{
  "n_layer": 13,
  "d_model": 160,
  "d_shared_expert": 0,
  "moe_layers": [1, 2, 3, 4, 5, 6, 7, 8, 9, 10, 11, 12],
  "router_score": "sigmoid",
  "routed_scale": 0.816,
  "balance_loss": 0.00337,
  "balance_bias": false,
  "router_noise": 0.05,
  "groups_per_token": 3,
  "norm": "rmsnorm",
  "train_tokens": 403600000
}
Below are experts of layer 7 (counted from 0) of a mixture-of-experts language model. Rows are named router (the router's row for the expert), up (a neuron's input weights, with its number) and show model dimensions 80-119. Each number is 500 + 50 x the weight over its row's rms, rounded and kept within 0 to 999. Numbers have three digits each.
After each expert's rows: a language model's description of what the expert responds to. This comes from a sample of Wikipedia text that the model never trained on.

# expert 32
router:620494503501468571524542527560412473501464472483562475499515442548467437553484525424453528556484554569497400534517464534
up0:449520460459566515435526551436486502462554490455446551565563532450510491567473486499464546608506521506443437458584474485
up1:498606548472448485495504464493497465545555558515562515489544496545476511443491501408462562416435482429605408495422523488
up2:389511488475501556507595474437561461465513454568557492533498501620581493480493523433425503552451464461505436436512474436
up3:468536542481458569499512549525478539471502484471568488503602604482583411474361493420501518549409527535551486483554546473
up4:548469519449345515605532417487454501460531488470588478433480436492556530523483438519483552511430493476423490425580462464
up5:390524464487464479552466502490484422507489520529549483580510408544474404472543423494492558521529503502360440542631556423
up6:469579509562458481486470580535512514480455510548551552509498434499433449532503395510415474595427530494522545513451544534
up7:523415458573460464592582544476499473497455474541524398549503446464491469449546424476564525520492562499444411460474482493
up8:550521510544448569471497473464440539423563524559527460483496471567498524531527476491517522599408470478475398511485555529
up9:570559491498500546490505505536461520526432510508561510510496486484447453501503532599559507517541619534465553537417493535
up10:505494501504478492517432513549464460511523553552541577559471460481513492489474476449386553483540554622468465538436454514
up11:466558525440474623441529579521507455565479522453504526506520402572405483444495496468451481597557509539500498488513533487
up12:555686504487535474572409521514429475497390523498550558494515452577501562526542556480492428585586482471479517448368495528
up13:530495446503449587583415479510431502504566485474464464492517435470530440579496575387559462552471469544489450444526462512
up14:518440505459474505512507550511466505519508489490376470456485506583514586509437530437519517501406472552525457473472530546
up15:487535446456493508558516545528517510540522427485468500416503507559377505570527540502540520472423503578461422480511673466
up16:454530461533448501468532462516452504399460504491547469448496375566519443495398482515531448466548543441510508574472467521
up17:544418573511576584462498564475490473526484449488510467558542423507473485487496485423398516496502537534622426475536507491
up18:576553545459482449514544565560457541503518572472549577506395458514445559489470456541487475538496499489540566488439535473
up19:524512478550473568516571572378516384471417532629570420474452430492482461494547426416502431560581491450618519498551482456
up20:483532487563558517619558508575480416516416494427528437468465533516518527408526571428533456458508567440494489460467636483
up21:529551516522564491487567554582500469508435505500512497436493482576374439515542525538527546463527515563415473491532410463
up22:555490608540545519531509518512565476482508529443404543395485538487631477452514483545472424550514618562496475533471491556
up23:534504383460536464527578464495480590508455532494494509532509531409449442524525412400440490496433468532491511537513494509
up24:498411597481459471542582440476414512429603555538542531488516454527479523547407433451506467453463533583503499515592461517
up25:548499490465475528534582474500493540501473469505509561503462563480580490530529522522381475470489496526577500568542432420
up26:569437503521478574393515527516414483515464438417497622573442575449563537638460522486509579550492524591566512569581510609
up27:478501477519557569453570534593523520465535539478471497451557564508393513479521491508448461507540529516406444555535428601
up28:501553486505480619496530485553526463562399565497492423465539486510577447491553547500438497483566464505638438491453443554
up29:479448558448566533502513529579470450546590530449520466507471534459419498545519373530440534573443564462497430545542483499
up30:448527577520449509472504493420508532574499496549617528477436534508502567478424514486530501521470528553497529579503453558
up31:478414526451481573550480475515560437511505454515472558537536490446585453354456592462552563508509523482513527481436530511
It responds to: Time spans and in. Time-unit words like year, dec-ade, week, months in phrases such as yearly and three decades, plus the preposition in within narrative.

# expert 24
router:511483485480489549513612514576455498421560504588523561458545510469446550488537446497472475525432567502463453480542543596
up0:508612510420545483540597433561474491464428588502573598570516547448431523515555456529459500480427522525431511459551578424
up1:548597542479439542574575494458442566515477501558555522507577466548530481529436508526499587475512504518503475502429477514
up2:463536445452473626457588521562534507467506524564534464498488599469476494507533565522516378494436559449513442499483512554
up3:509453523502520548476477532565459522454518584542475530436569505508527486456504572531500450467461546533486556500490550536
up4:501491508462553520465490490588512538506569558554450576481561575449433506479532352530497471504453514499509498535452520591
up5:539478414502526512465534516552458489422556560480534543474491412429431525566490485459494562550524553547532497493606511550
up6:482353480387487524464562545540390516527653486512539583514539450456503525528490486522412494560438527508515439529473552459
up7:512536453497547521522526476471489469420507562537434452525440470437606506534487482464475516606414460331411447471507536534
up8:559522526416433420500580524555485606472545415571566476421503496499439447520555563513545483492436578496481450459474558526
up9:450514505500480528452566469463540487459508530583577672511573450535472569486516497500458445527524572390551460483560520573
up10:452572451564473538513577474467395470611500452513461480523516500564464520476494528602484586416502540538492557481591553375
up11:529498486506558491517516537508539604502518479434523442372406521556526439548422392506473486514417522493509490470544503558
up12:536552555524450440538514525582432490586514509584491501431424447484491513510473447488404602486501538487552491533479450537
up13:610486418473462567560502422553505521520520478600526627499484450558489597478454428520503435493457521542477500581504512541
up14:525476461550435550531525446567445489492499498526489503403528476451423501450410505459392543453526565495535454428568578461
up15:502515503465505506538499528497480493496532577468454457517426537491445615487447542467480596484422650550541498505589493472
up16:487485524519467576411486480452550511465437468540515463524406554396530568509493453427523425485414438476529424517523434538
up17:515560542570452449436482539600556431537448468572454581444513424466536557542490577463508454492481486471477449487499558582
up18:530498468513477592510511553505445402469432465563417488479483474554469477516585480520521559422463566551571372569522535459
up19:507486454489600495440544501480498486497518597506624595580518510459457510524522438493474529516565491469441534570585457541
up20:523441500531529523530457555489539447447490479582507428392526436467452496483651389381484501541454474523439591522565515611
up21:480543512557479482470566460544545536476557463481456328472433421522566520501568477466476523436483576407514354571529546509
up22:440491431428502525483518476487433487445443620533523428476535512585431526521444565561483542482517563448476462567590527398
up23:482490510493477529491509570464477495476520509581521543516467573506501459423525397480472482501561554558498481503574539548
up24:491392490572544516533529463488502434554452526509473514537478468469539562506521531492495446531528471493425506442623579459
up25:544455487536437506508496490455506441434570507597497495439463490572433520511489412496552461581424453551536523492583494572
up26:462563517455455409543604551555494467494529565471474527477532482550500424481501570545490524441465527519511408497507442579
up27:523461607483467534549476559501486515491532505524444481476472532496495405531377567519528479461517457570402551485517550445
up28:479587580495554554607586509524565472468539553634555490570469509453459488524582427476468498527507515392413450514527599503
up29:503564475516476523526575444570533555495459484466517526460571563439459465475568429429481445433450497515442350473548508520
up30:533435597456455484511528449535504498502631470511519472391477454490569478414629590404460457538461532476430469536492470452
up31:530534477497532545511483494424445538490559486537462594503443490424486495509420513467498471590415423547506433508515462606
It responds to: Name fragments and table cells. Word pieces inside foreign or unusual names (H-ut-cherson, Humb-le, Abdul-H-ak-im), Thai or Arabic bytes, and numbers or pipes in stats tables.

# expert 25
router:487526465435465492545589520574466502585636505555538581445517443469407583517497470475476445533508574588481555496540526549
up0:531458415493482507455574519416413554587618507562506578386563534461489480496515594513526492455573498509506467516496495522
up1:454504506491424480642581608621428497495590467459509536511471408505471540428493529515516435523493589478561511419496538617
up2:521453449535523501444485555553514465526497549588500475421450538467375534531478458441471429370459506598443532461426457421
up3:475574493469545468467610449578559522593559638463502494401466508581543553476516488544536549444513495518491513426448444462
up4:499549524522542550474546505637527450530527480549498468422563411543421510546518507463578492534458520514552425430515484550
up5:449488503555495611551500510482557494549483512581480519443581510447442450555511492454548487527505462625495521517507520492
up6:513480545422513474476533543517408538535587549436525548372457455451519529556630458533435525529525551478520519472525417536
up7:482550470530536454535464507503421518578503561507471559535501464425431452475511447578525507550404425545481497468449472525
up8:525561481439559492515466536482421553545537531619580567507523409478466548520500482441480517487584529549444400449484555557
up9:545535542484457545531500490547472571462491497580536566590579506620451545564469424543462456434518482583476504466537588551
up10:468405509399430467554523526518460519601554509460628475549531465424473439498506523460395552567406511523498480525549496520
up11:488515510537467496524469512501437523509517419521501388442524488414425550528442435416449460559518614697498540501471450534
up12:440480514493517498480466556559484527577485607475509499522463517533417524586534465505446505393553504584519513530600412550
up13:409514498437442533481545547549407484470498468492469410456539402486486552633486450472473457490520468544430544505580560453
up14:492601568446529542542555433505516504511587431506479504519435405492572550467517351506497443516521548429523478503541489550
up15:523450412585408483477520522458380515542565562347571430404525506476485517426454608495488514508549464546460534542535536511
up16:546481491521532513548548515585499482550486506491485513445449447632473579518482536477556529484569549535596543557492410561
up17:499464470510531526441502480549467467587555548582458551455466418531488533461476420561571550521556524604470484586540487442
up18:471594442519529458446529490563440502543535423519502454507570533491513627568500417492447469508518571521511479467495491549
up19:510536421506472502536589547506494421517621596520616508449440438507498472489517444468452481503512480498412533484545538497
up20:494506487470399539534534495618479516508486501456458517535597460485498561440478488466417459456587465487458486450485542484
up21:534523460483527490533456511519490421496520538540501523429421523475484499400494549573460549471523520550486463529512511559
up22:447554467466539448469440485524509509585563498624493494502496491560454485481404397551493569552564514525479561497501461520
up23:540486517521474430518531568452474564414562486491430514405524449504488489536447484488525491505465450477607410586558483490
up24:533512510587486437443472500566466478524531525399526547566564447514566512494428454450515501444406546513471475462463572554
up25:444518534480472487498573497564496568578536540559536643472603513447418488488538441527429490496510511486471474473518618530
up26:430427420479423525505539579476502546473555523552544491519421546455505493481428428351499456502436549444413435502538444531
up27:504508459498455434597546526614466539468504515513440518463558450501565553582419557467377510561498439554452467585577523541
up28:520480573489483498518563478486433405512504489483523467508420531472413469495480447466575529507473493547488511484453518571
up29:519450549597523517517426527492469599581645459508586592442565510558509470583478498551438434486487556425577531584519507491
up30:489479493460511517603563464497524579587545506571510467513451485415554520541451554408546463480496556429530549478482495508
up31:468569502464443549444457499481466500581538550539460575565484487457417544451476473533519481526545424539565475503569533533
It responds to: Mid-word pieces in names. Middle or final word pieces of proper names, often after an initial H or h, such as Hover, White, Hindu, Sheffield.

# expert 57
router:566573481436501548522486450577505487524519531457483401414482427496462493578486532481412583426387524493530540598520430536
up0:554491486479505461581557599578530513479530514557571515397515487470368518465485474514504445446445538532476434518479587461
up1:503531462557437549519560556529469419443517433518598565472511520422497504433602563409507529566448524545487487486474487479
up2:448500474489443516521563567588570527416573626517577515476482472437532552521549515504471543506493482501463574547582382554
up3:514474565420541501542400474552590495564544538469474460391448453513475439557483587396480549408440540562538478519537409564
up4:407568525442544557555502517504614505500517577496490559398497490499375423463619464573443619511390502523450487522516474487
up5:537518480449484516506423446493472531453506616412422466435455515502437517659508584463447541502458538538524454486555492507
up6:563516550477512496505510465493556506467557405433524531540497417558557532486396537438444542443528558517550553551425461511
up7:498515489492410456556538524485412522554535467493428499528463555503458468458435437498505524492464525557426527457564454511
up8:499538445435544484531517502623418466505529433444407494462452438603511556522379540478433424464447512538452521534519551487
up9:466506465513476495580588533515499568476500507522550441420516431488498517517545404492511434510531596555507452555489503458
up10:455448504464568447480611525452464521429467462536581427488476541467443458537395518449564506428470499504548583514448550544
up11:551533530496531527488508559521548516479513450486414477446579437516417497442429506527514473553511528558488398532526530661
up12:449501429455483481491573452469435474477457471555510584465588517597562486469478439475448512575477475563494496519509555509
up13:478489485576503535509571494495473501469566490501586579499417519574453514473463437422496532513488543474508509502468456572
up14:525641457487482485456571495620462449438520521503482547424594484441429497370494558529508490471584479523567515530450505478
up15:466523475534508438536532505462507483537549562349502481576472339500540519451558512536504511568485526480486563503514579478
up16:565568523493515533503399479572420443528449477455585443469575509496568493511463507494427595502430473481505501544504490457
up17:555450550528504443422496506465471435522485528533566437426459457509462542472377570442605465428526531566550452508440398480
up18:500521586543492508492550513512443458462386623473549445480428411492415522545483495476536521426421478522523511537520453594
up19:513472538533483524495478464536518435445524404435442501500583450421464569462513466473488530448473449585580468575506510520
up20:580590453511474513544520537467557526454441506514549500528492503494447470480439498529504553480509528519417530628456612487
up21:642545508464543544488477529541578512366391523469516457490579554554493487557481391489460524483538466549433515655483445617
up22:486481510498540525535537480419488462481523576517456522576534465471545535453547537467518524535469510488575486525455534566
up23:504536484458551580446429518500586523521500391474514477484490465540541520554491590501407610513533475430470601545497448508
up24:514550507537622494592537516537482508464474411454511502442597572533494539512464576480446500429491492452432497545474551522
up25:535539477425504518574458569451504428627452483458564486547516435568520492532498538436467531451476491450424498533570429557
up26:468565481462505419489443533505625508496406504508530462515428525618499509502441492533533464545395479414525481501493515514
up27:463543508565515532460504469472487534480532488487542570551429525595526523499412565466485602480587509521474543512435482464
up28:509515452480471543419600490489506502494459501534568582483460479485437463445616499446491524428443527538521459409466481519
up29:509416536498548577589441560478494571545475504475519542454437439489469485507456497554422528496567470514449517463528437419
up30:575453498477457558542617466479526505430554558596643423472457434513434551499544525483517552430434496412500445529459473439
up31:476487463468461540436429415532546461566537487482561485580518545471413486539510489443512465495487499459487456579541494507
It responds to: Year starts in sequences. The century part of years in lists like 1924, 19-29, and the space before numbers in tables and ranges.

# expert 9
router:474400522473413587561505480607550450561543492609514432518575540454550555495454527466502524526452625481435390497471525557
up0:516457530472526571564461499490494466434536529556476516546565536420535442547407442525530467578501535410541509470483499554
up1:476449559612455500598569510458479340607487478500494535483484492526511498532478548486334537509496562508472464524502452473
up2:505382533508505550491565526480476538516495550587511506585497535557520424581438489520481453392393532518407579508516570507
up3:531480502491435548522482564561497447535502573548452467526486538471473564532493498499449460475534459533496443562466443429
up4:431498512550525463534448512623412636494575547489481585527569519483443466470441558552582474532419580550532545458451425550
up5:519473446538546532511580515543582438540481450448520493386551510443516593474424383447566504462550560563532461498512532477
up6:437403482518498530497547493547439479482554452601503427522523413550554464385438515431506511559528518543468413532499533558
up7:522524503582494567465501452571471438569434417472516521536558596493452432502479472552492472474473467498414412512541564537
up8:473469522467412525506555521522543485564614540604575464486454492463448514410474559500473582566437608517522551445468551653
up9:549420509513457451484494484546520480535510558542472379461553498535611497550480528441456490505455531546477438521473474501
up10:447573489552421564524476477468516514511457505554611493471588520474530479517617498540461497437465567505444400491446588440
up11:547506519501506560531509528608506431573498467492526517462538459491516524492561622505406519524493621450478508532521528499
up12:528572514461496549618547471506562478521486556617535572545573541427561406542478589493589458583472415484550481514560586511
up13:512457558483523516550538552531480614485483492510546483509426476450532460464512484488434482486514513473411580469568585571
up14:538473546492481508468502483597406639533462454539438439512516580461419532566528503425456502603471456599414442482565501503
up15:545461450506541414450404527472526561517542566607477384463495536475596454446472451496531388504460505480470490634529403513
up16:497438506467521450453642481614595513514627513568455446414533496492559522461484532558435480490409497512426442514542551559
up17:391498516477434589506513557468504471427484625449505481438348453546462601377531521471549440480533482473496429510454519503
up18:493513500514493495560538513514594494521495497483428442544458454443542523515534392535471481540456529468483500518579585539
up19:498534464514493598541565545536484449539425585553508458494537460533480459494536458525557591441557545521367514419499489610
up20:425429484460444452421518479536453497558562476559500492515492541479505556497393471445423581470510529512488465490489525530
up21:567525542533517553517482467480480493490494418568499403465551597472511531436457498482424525498524532459397520486573448398
up22:510467500483543475588427476510567539544500521505516490496536619521496486584428494480565573514611479453374543520504466478
up23:498510538379459469550471471583439524516474486539523515502537501482453473555464523537463451576486558492436420500559473550
up24:553454522400483487520521481612517523512578511603523498581494464468536501562545482426507495559410540531520479547539507610
up25:520534560486365499533607462552618456508549436535536482486582489537511549418478526527407499545429594469471418521521470544
up26:472482516463463476540604579580416436509536476507480540474557516524567532528445442431489524575426500525459459502514567516
up27:487528388572439509452560482548417599450494537512490467457498531549518562559505480460493481541551564556534441526521575562
up28:529473429453512590511411483530395542588544488467553461434494514494595484528425577465515511424579521496407419476532423554
up29:505392448459526480482509504583478424466505459606469480453526499390406458579491578478544523528483512511555381463458507540
up30:503461535454439539493533436503576528592615431579508528452495627493490464463455565557488516478483514553556492445436479431
up31:483533439438562581489412503452494533490535590440429495483494483525468477415496534513588511510388443433385384483432527434
It responds to: Mid-word verb/name pieces. Inner word pieces after a capital letter in place names and titles, such as B-ed-ford, Tr-ack listing, B-rom-ley, plus past-tense endings like divided.

# expert 11
router:540505548563479568602590488486491522480545511516491412460462478518548474431458491461447528559397520543404538521565497509
up0:537526559476619539547565572470558490532520462390502484475467388524462590491426518492457464560429519516490556500541444538
up1:496472544498561533544476615451447461539388515479503530485575495528508541500488507475473486467557478443616513599635474419
up2:518558567469531474531491557511469448590416367514492497486543550579512559461408462506541542482523524511470459521450453541
up3:486475438548485530616523454451461398535467520472552438456516527527582521492447553458432446556561476457545544452432536558
up4:515569468477452573396440470490451479455503379535549522515540544560569544456338602520463563483475522543416489537441451460
up5:508512623539581600546572534485529515570525527530470556468482562483543429505483446510504523539525519499435529574547490456
up6:510442432523512513521572589536441514447430480474407443521551443505428468520466379445568491536388509642469474515426528428
up7:503573472521528525484495409393513567411472415483484455480457518522508540432415513444442477421402473515537448523627550444
up8:476511534471503600453599509609441483530514533481481465540543490408528500465499401488538515512509493392493464498494564474
up9:527569458533475586518505578473405383537481558476505585485451504478541511389429453404517502562473476514506425546483496508
up10:552561548555478531545578420501454513427515579544513509534502451536564514517488447506495544497501492488498520465539474570
up11:475598537619516581493530520470584521457506451523512431487447480539479591460587538467476449444523566492424468514596464533
up12:548488515498503589547632471561482553515503463553458560511479483558417462422419471548491461500435520498499438561418430525
up13:469514534476532536535585458479515506507500522453497448464491523450504404542458511514458506548498548569472578451538541472
up14:483469549433485486420554555485501448507497501494405505508423489506444495478543474475482521502437440526485524495493645635
up15:520522512547527466591503505543468451481466556601524554399504462558466519439603480506475498524440480536454537470476383488
up16:475539518564485608573589512512528608447497478629446492481480424391549506584523528452512465608466444500537385468496543522
up17:524473521610522449575486447524537580530501399486449425530484465546472493472425497440426465492492532468537468496560490499
up18:436579459613417461582569490495531520496508513404482428496521454595568569556386420447536545569441565504395532434463479519
up19:466514546477444408448512477456457463447522527447580453536469548564515511445553590424496382544389514556437474507619549539
up20:523482483474484466485504567542534451562552520459422508475550541444469414519448571521551550592431523492478533551541406524
up21:497434516563419604485564544498489412529541421543523553465523526527489481439497479458389484444469526556493462544474456422
up22:485365531525547529460431471449447513532605461520457472430454529462497508467427520433492567453449517475519560489482516570
up23:459546590470431485575447542505560518530538474443496373478508464434579463505491599436506515489534511436409475430481456550
up24:510442541539479607557571442559467505505526562537525435486500467487575391445496392462384527487473512481446541492545558514
up25:453504619536504442457559477531472471480667537477402489538504535515539529359468530494432541542443516459563472540393532578
up26:596517495545461472458515527535473463550620528590594525520476460494540482415455496565556439456465488472455466548560578501
up27:483504526507513524577560410519495512460537498536477482493490542513517502423479417499517470560495540562436494484565577586
up28:484504514491447511483568473561473574508487489469527504417369496510586546559539495479394444545464547464441481578478506551
up29:503532563491502448533507480546543559470520531579511427526522480447481335481438546499574540573416556540449526543574507513
up30:488527488615464561566592445437457549565501536476533462417455524532551552475589516493371619535505514474468641514552479460
up31:474575463465521559457606544523374480480518584555447458536518541499548487530467470401439546518486478546485426491524543403
It responds to: Word-initial fragments. Short opening pieces of a longer word split into tokens after the or a, such as re in reign, fl in flashback, imm.

# expert 52
router:419480511429500486514568507420472461558489513563542505419536511637503427468465438476515491457457556515522456511595490585
up0:373427533500627528563533464435461465554404519507505450506518551559577443481455506496483507557457507520512541526552505543
up1:506535557474519493436570377497438508483580455501514510587433549634458643578461529556497504551442509442550507502520547444
up2:475520532489390559472504429547591553504540544462537631412481547523411524525447476585539538481519544442554547458536473457
up3:458448477563489514463544536479398473576527507492562558516451486492430440461506475542477462487395436513467492475556456506
up4:440465567452521496438558465503411455518449555399555473531450576436467514484553582498487453545502547475494449445490580412
up5:570470458491509417435401443569441500455523447473492435576444505590495497472518533443482422474500491469503590516463482573
up6:488456507448529553516504516608454462579462594459532410488507523417502485596470469449434596438521455445463463521453552513
up7:485499526493451512460469534495477510472553420552459539519501526560492493499522416435431444449541447520508462489476548439
up8:498587528480492477461513506553468518436480530554458505422469593545530539474598516501532532517532529545595435507546437466
up9:584492482409454510465497452584442508486564482505602532457454481481495593488500547527512458518540608596456436417487409423
up10:591497561543511481479512564495633620555373514416622538521526487582518494432559452539520478516515495470446527461512494546
up11:510534451443487585491457512498574505501503518522480483466559525455496409479584520458525622476507505543531519602504442530
up12:575437381550510541499498449466492506441506489528549552392443567527526550502525475534437520545483557556465508535565507439
up13:487306480509529458538559434402521515501568517517525450542557554623557551440533554532522457420442523463525455489499459504
up14:408488598538457507576561478465554509526549450596545526448524487495484525473438523482431562429538497498491548455436520412
up15:580478506516393493448533492557508512471467419395520536440486462525530539445464476495417502454504575451496505561533599455
up16:502460496500498505557530522509512468471466455530482563494458563500397420527502454502565448480516604424565420557491488473
up17:470489475454456511591468472514559483401453509482583574493503518481466442429532519654562524503565521455560469536568576572
up18:455454454508509452453610504417472502500454515539523530421519551478367489522466425549368446547549465575487502508460467510
up19:491486461355495505457521537474491588565587424450543468426609430613496456522554460506489567506532527548420522523501403512
up20:479416496526481548481491487546463420554506460601508435445521544498452506542429483470520478538533497468495448482503447495
up21:404545503424444482496528477414486518451472475487516433435462378578467436541470514573466544487403441531563471495542433522
up22:507472464452517519584503438457503474541539519530463500502509528563531433545490399498515504439503545426417474552497459560
up23:501462452468582448554515488542515480562462459382386405511509508431473591458472591519506463487541508480542431530484409431
up24:615457482504498530497532567407484468510550456481445580558494541505574442537466361470474545487487400417424494477501396549
up25:524570501564514479510514536461453468610418591551517472516555492458520565583505458423516552584553452413432576501501483526
up26:458570443552436507484515493516523406447501546498527454433474519598545463505512510405407589457545428470543480476473469572
up27:502441589504443513527566518435517544541480457468555404582554481500416517498449412490480505454459565534549410473517589482
up28:579500449441475541467459546539527532560428544464592459474446582440487604533509541457555523492587457570507502549514520519
up29:457560535423509496532498534523467469505546490488400598507671580469451483459438412434442528535504448563476554375488476445
up30:445521476447470470507496465481506423442529546552522533487499488527550541555458479488573419444466506414499566555533426525
up31:442537516437486502540565431541542495448480424509532587384432490561530547395444429587511523453454572576551464528566470497
It responds to: Sentence-opening adverbials. Sentence-initial connectors and time phrases like However, During, After, Despite, In May 2013, plus following year digits and nouns.

# expert 59
router:515498512474485547404436639523511421600564556509419435418449486524395493442532461479478567442505552580523519471602500492
up0:572504466466455461482450527575570546521487443520485467454465520487469450521589519402441514414491510557448473444478590416
up1:461465473405522497550494561507559409495428532528443563464518576415511501452466411462613538488492520547515541499514583569
up2:543451557473567573444489581529551498474556476485599432528495397481361465442539476465469584500537460551509514537513408474
up3:494467509529503512551421567545526433481543463497484541548474515533479532545471424468446465497447496595552418503553569502
up4:575554450437538473593531526510505564429485551458430445287476462466502483491429513483473474412526561449464498433443535502
up5:531546536522617550555471511559567548486551556536347460499493574535483505525448480536558510534478502468503505517561483447
up6:386599578447439421584535478432484520478552525472480590440532522533503434467488452533416461485561485504507502493511579476
up7:502560514473511461536616625517482471538478511434440492402429493520496542521510436568451566504532507541512503431506533572
up8:487501535530454517505463549553491479425577517518487535556511437514532557552505559430572455379462479546584487543474476612
up9:527562466491485574466441570560600503491451602514505534508501470450418503500478542445488496420486509540486517512463511530
up10:509449394522508516455472390526410396512547470550484523434492567496450480540574418490482566543549487510455477541565505491
up11:481464634559503518479561566508510506570569446460406417449507480508497490465449464490456547481494520489391451484546443499
up12:414599482494489521493487585491526449540532558518554524466463383626433440450542471536471537604441573569527475553612509522
up13:474557399484551392495383567473528507586492468534510415495475445534504485506532447498466576439530474465490492441552455512
up14:571544451565476515489488497390521497486480569521463465436518409506509551537575487493554477393546535498446496452554516486
up15:582519540498451549518416477483476401525503511372521536538521443565467554400446488427469527518541424529539511572554490505
up16:543610541542473523537547564591514413515481492549525420481565562398474525403533537512450499525427546518497444513492537467
up17:507443534580480483473492573525447417554519545419538457516579490485545541508497456480473497571454437487489482533460458444
up18:472389552491470476423503563491510497539549557524488482415470506570377476588521449573499510460555528533433581474551500564
up19:571538506485548498539482483467544432586480336467515595518405499607528532457490425507531494600540510498531547508492431529
up20:408588451480592582523518585458450456465570524473504475520403497497499510509465560548444492467529483413397441508543449591
up21:492492576470526513435549488453552489511499399466492525344522596553444505508537422504465444483463521566498495486624532512
up22:508544456532571592519334578497585497512537512456477501542462390496557461441426395469477608539481468528477480507492566537
up23:466557560427588574469467572543529571561493499448481435539500599553559536574548519451443501475533524547528468528574440505
up24:541486487488546468468488515495404569511568522412432424496442464512507449555495495457492476524463495592518574483567469459
up25:584572513484506490451474592440556582482536487534599455438479442514456473486568485492498554428557548542514517426476577571
up26:590505550458426564518538533456555481455587552469484517522587481545502562505521474514562481597432509481616449558543421545
up27:502547593480405430436512513495542496554442461618499487470464483517526445395548467505432551509481620462524517524476539411
up28:497541551424495531470510510456507421443518562394559484503544468517450478386472547372564481505563548624569452592502474475
up29:459484494460413565469511538487475483435465527548444557538492487566458432513480438412489477480447625513412555462548467495
up30:561442556478480533513576507418475502536510609480428470454464467582514494579538485512427532546492465506439515523568506431
up31:525494544477479533548432569467582461436450482467530530468414522532472407478456561508423536483484558507598462482459438521
It responds to: LaTeX and function words. Backslashes starting LaTeX commands in math formulas (\frac, \mathbb, \Delta), plus prefixes like non, anti and words like to, the.

# expert 4
router:521471599467479544607528459509530454500520491453552473451439530434500496405488547450399570532443499428480512515471475531
up0:498502511468527423503520412538432430547518538498526430487504433407474413493587493528464525576430525553408515537458615613
up1:462419514446442492536598514509632426531496527505498482489636416473548521466484429439454576504402486538461463520511457528
up2:479394511539540572482501482517473555431486512556444467438489452424486431411490472458476509548498473473601568458468589544
up3:451460544431559545609557491599401500603428514492508545568463481372499464520476460451449508579522544503488510453497588545
up4:537330594513465479571449464607491477527526558517523532532408482532479409503504383516492597520419481477449527562499523541
up5:534448630405477555572555534469492445486412479494488530517493604515500453461474475486485477417494429491533420541477532540
up6:513456538453515471528438583504552435442430572615506488515473541444490527510489471505528478531431525444452504535572507500
up7:543505533477473567502478592502495462552426438500652456441479441505439475454503562518497470468487557576564476553466474505
up8:500592548549564503437408489493471533508578452503486442463473460510494504464542488479539512525491437481445479491568500642
up9:618503455560450482576538453579513497542534512412441427445525439442585431455476511479475517477459442498540427493513502548
up10:429507594466469516511591533522532483465443390489478500495472450491441489492489460424449523451503465465522514478377476515
up11:514458517515490551487536451477400470518484473445434445520475520591489577390469484547429504498461509500425465523374493576
up12:560585443455501483514560539504559467522483505597511549519436467473498452474504518441506484436495567553552465517499519546
up13:512478430492570517507507469517498569474492511536451495491522556530440508427459450496598520541401524403545543459502568453
up14:494497456521535485477478500544514482527579502418495487470500525444396507463525518548447468549535587551464513549579554513
up15:418583553463393565429556511472483514436491481515510514425490484572649505536526489450453459503475527472439491452515486506
up16:530390508551475459490489422488484531533423518470512455460580499484517535575574537397469500452428523507580505438502528483
up17:469400506475501499452604568517481412507607497441505473436519436429571502462438483466517515522470439524541486541494501539
up18:487586507506492509575541503535528442412477522430485512486501524451506478434506566540525492559525570543592502560492430387
up19:467553615482535541533493508561521495501557560499554506570437515422522396514570509496508504528487488481567492479492492515
up20:433458543502455485498414475482473531486421472382556512475513465517558491455487548445606463457470490476472488456515549515
up21:513435536473479487607488451505574512585469498551631576469494546523438530484377473533480553484495556404565508592476369542
up22:506517506492539565510400553581475429526502581588392462503466488553511465524608554562509521526510459429557486469511396526
up23:415530593432481531589592565478475531559601553544538510491488509436488482427521425458436488451457463538525527547546434488
up24:448542534496452461521654454461483531562462481445476479404457458509552489505479458463353454499528527582501470444500447576
up25:509610461572549610533570567423485401513481535436507467461588618470411514589540480469418495460456516490505432547512455538
up26:493518521524492511555613432513493508439487465434514427453511509522489485482530504415506571416445503503483508468588542470
up27:507609550528570458451432433493527447447526476450501479552459456467456553521387630496408525484529496521583542555553516523
up28:522518569472549593555514456457414535536541510507426609494463499416476474534464493553472515597525509456447519512663435518
up29:504484531468472389484428471414536473496526487529512585424432584490480526508458459510452499497581490491444432492517542390
up30:484481477471493553580550485493498505526499524541508497509508427446558427440438456481399640477547492484505517483511445442
up31:435473523509548518607587471556464481535506475486483459492533539475404471497515428444420554421526543468460456586582583556
It responds to: Word-initial consonant stems. Opening consonant pieces of split common words, often mid-compound, such as witch-c-raft, punch-c-ard, comm-ittee, story-l-ines, tr-ains.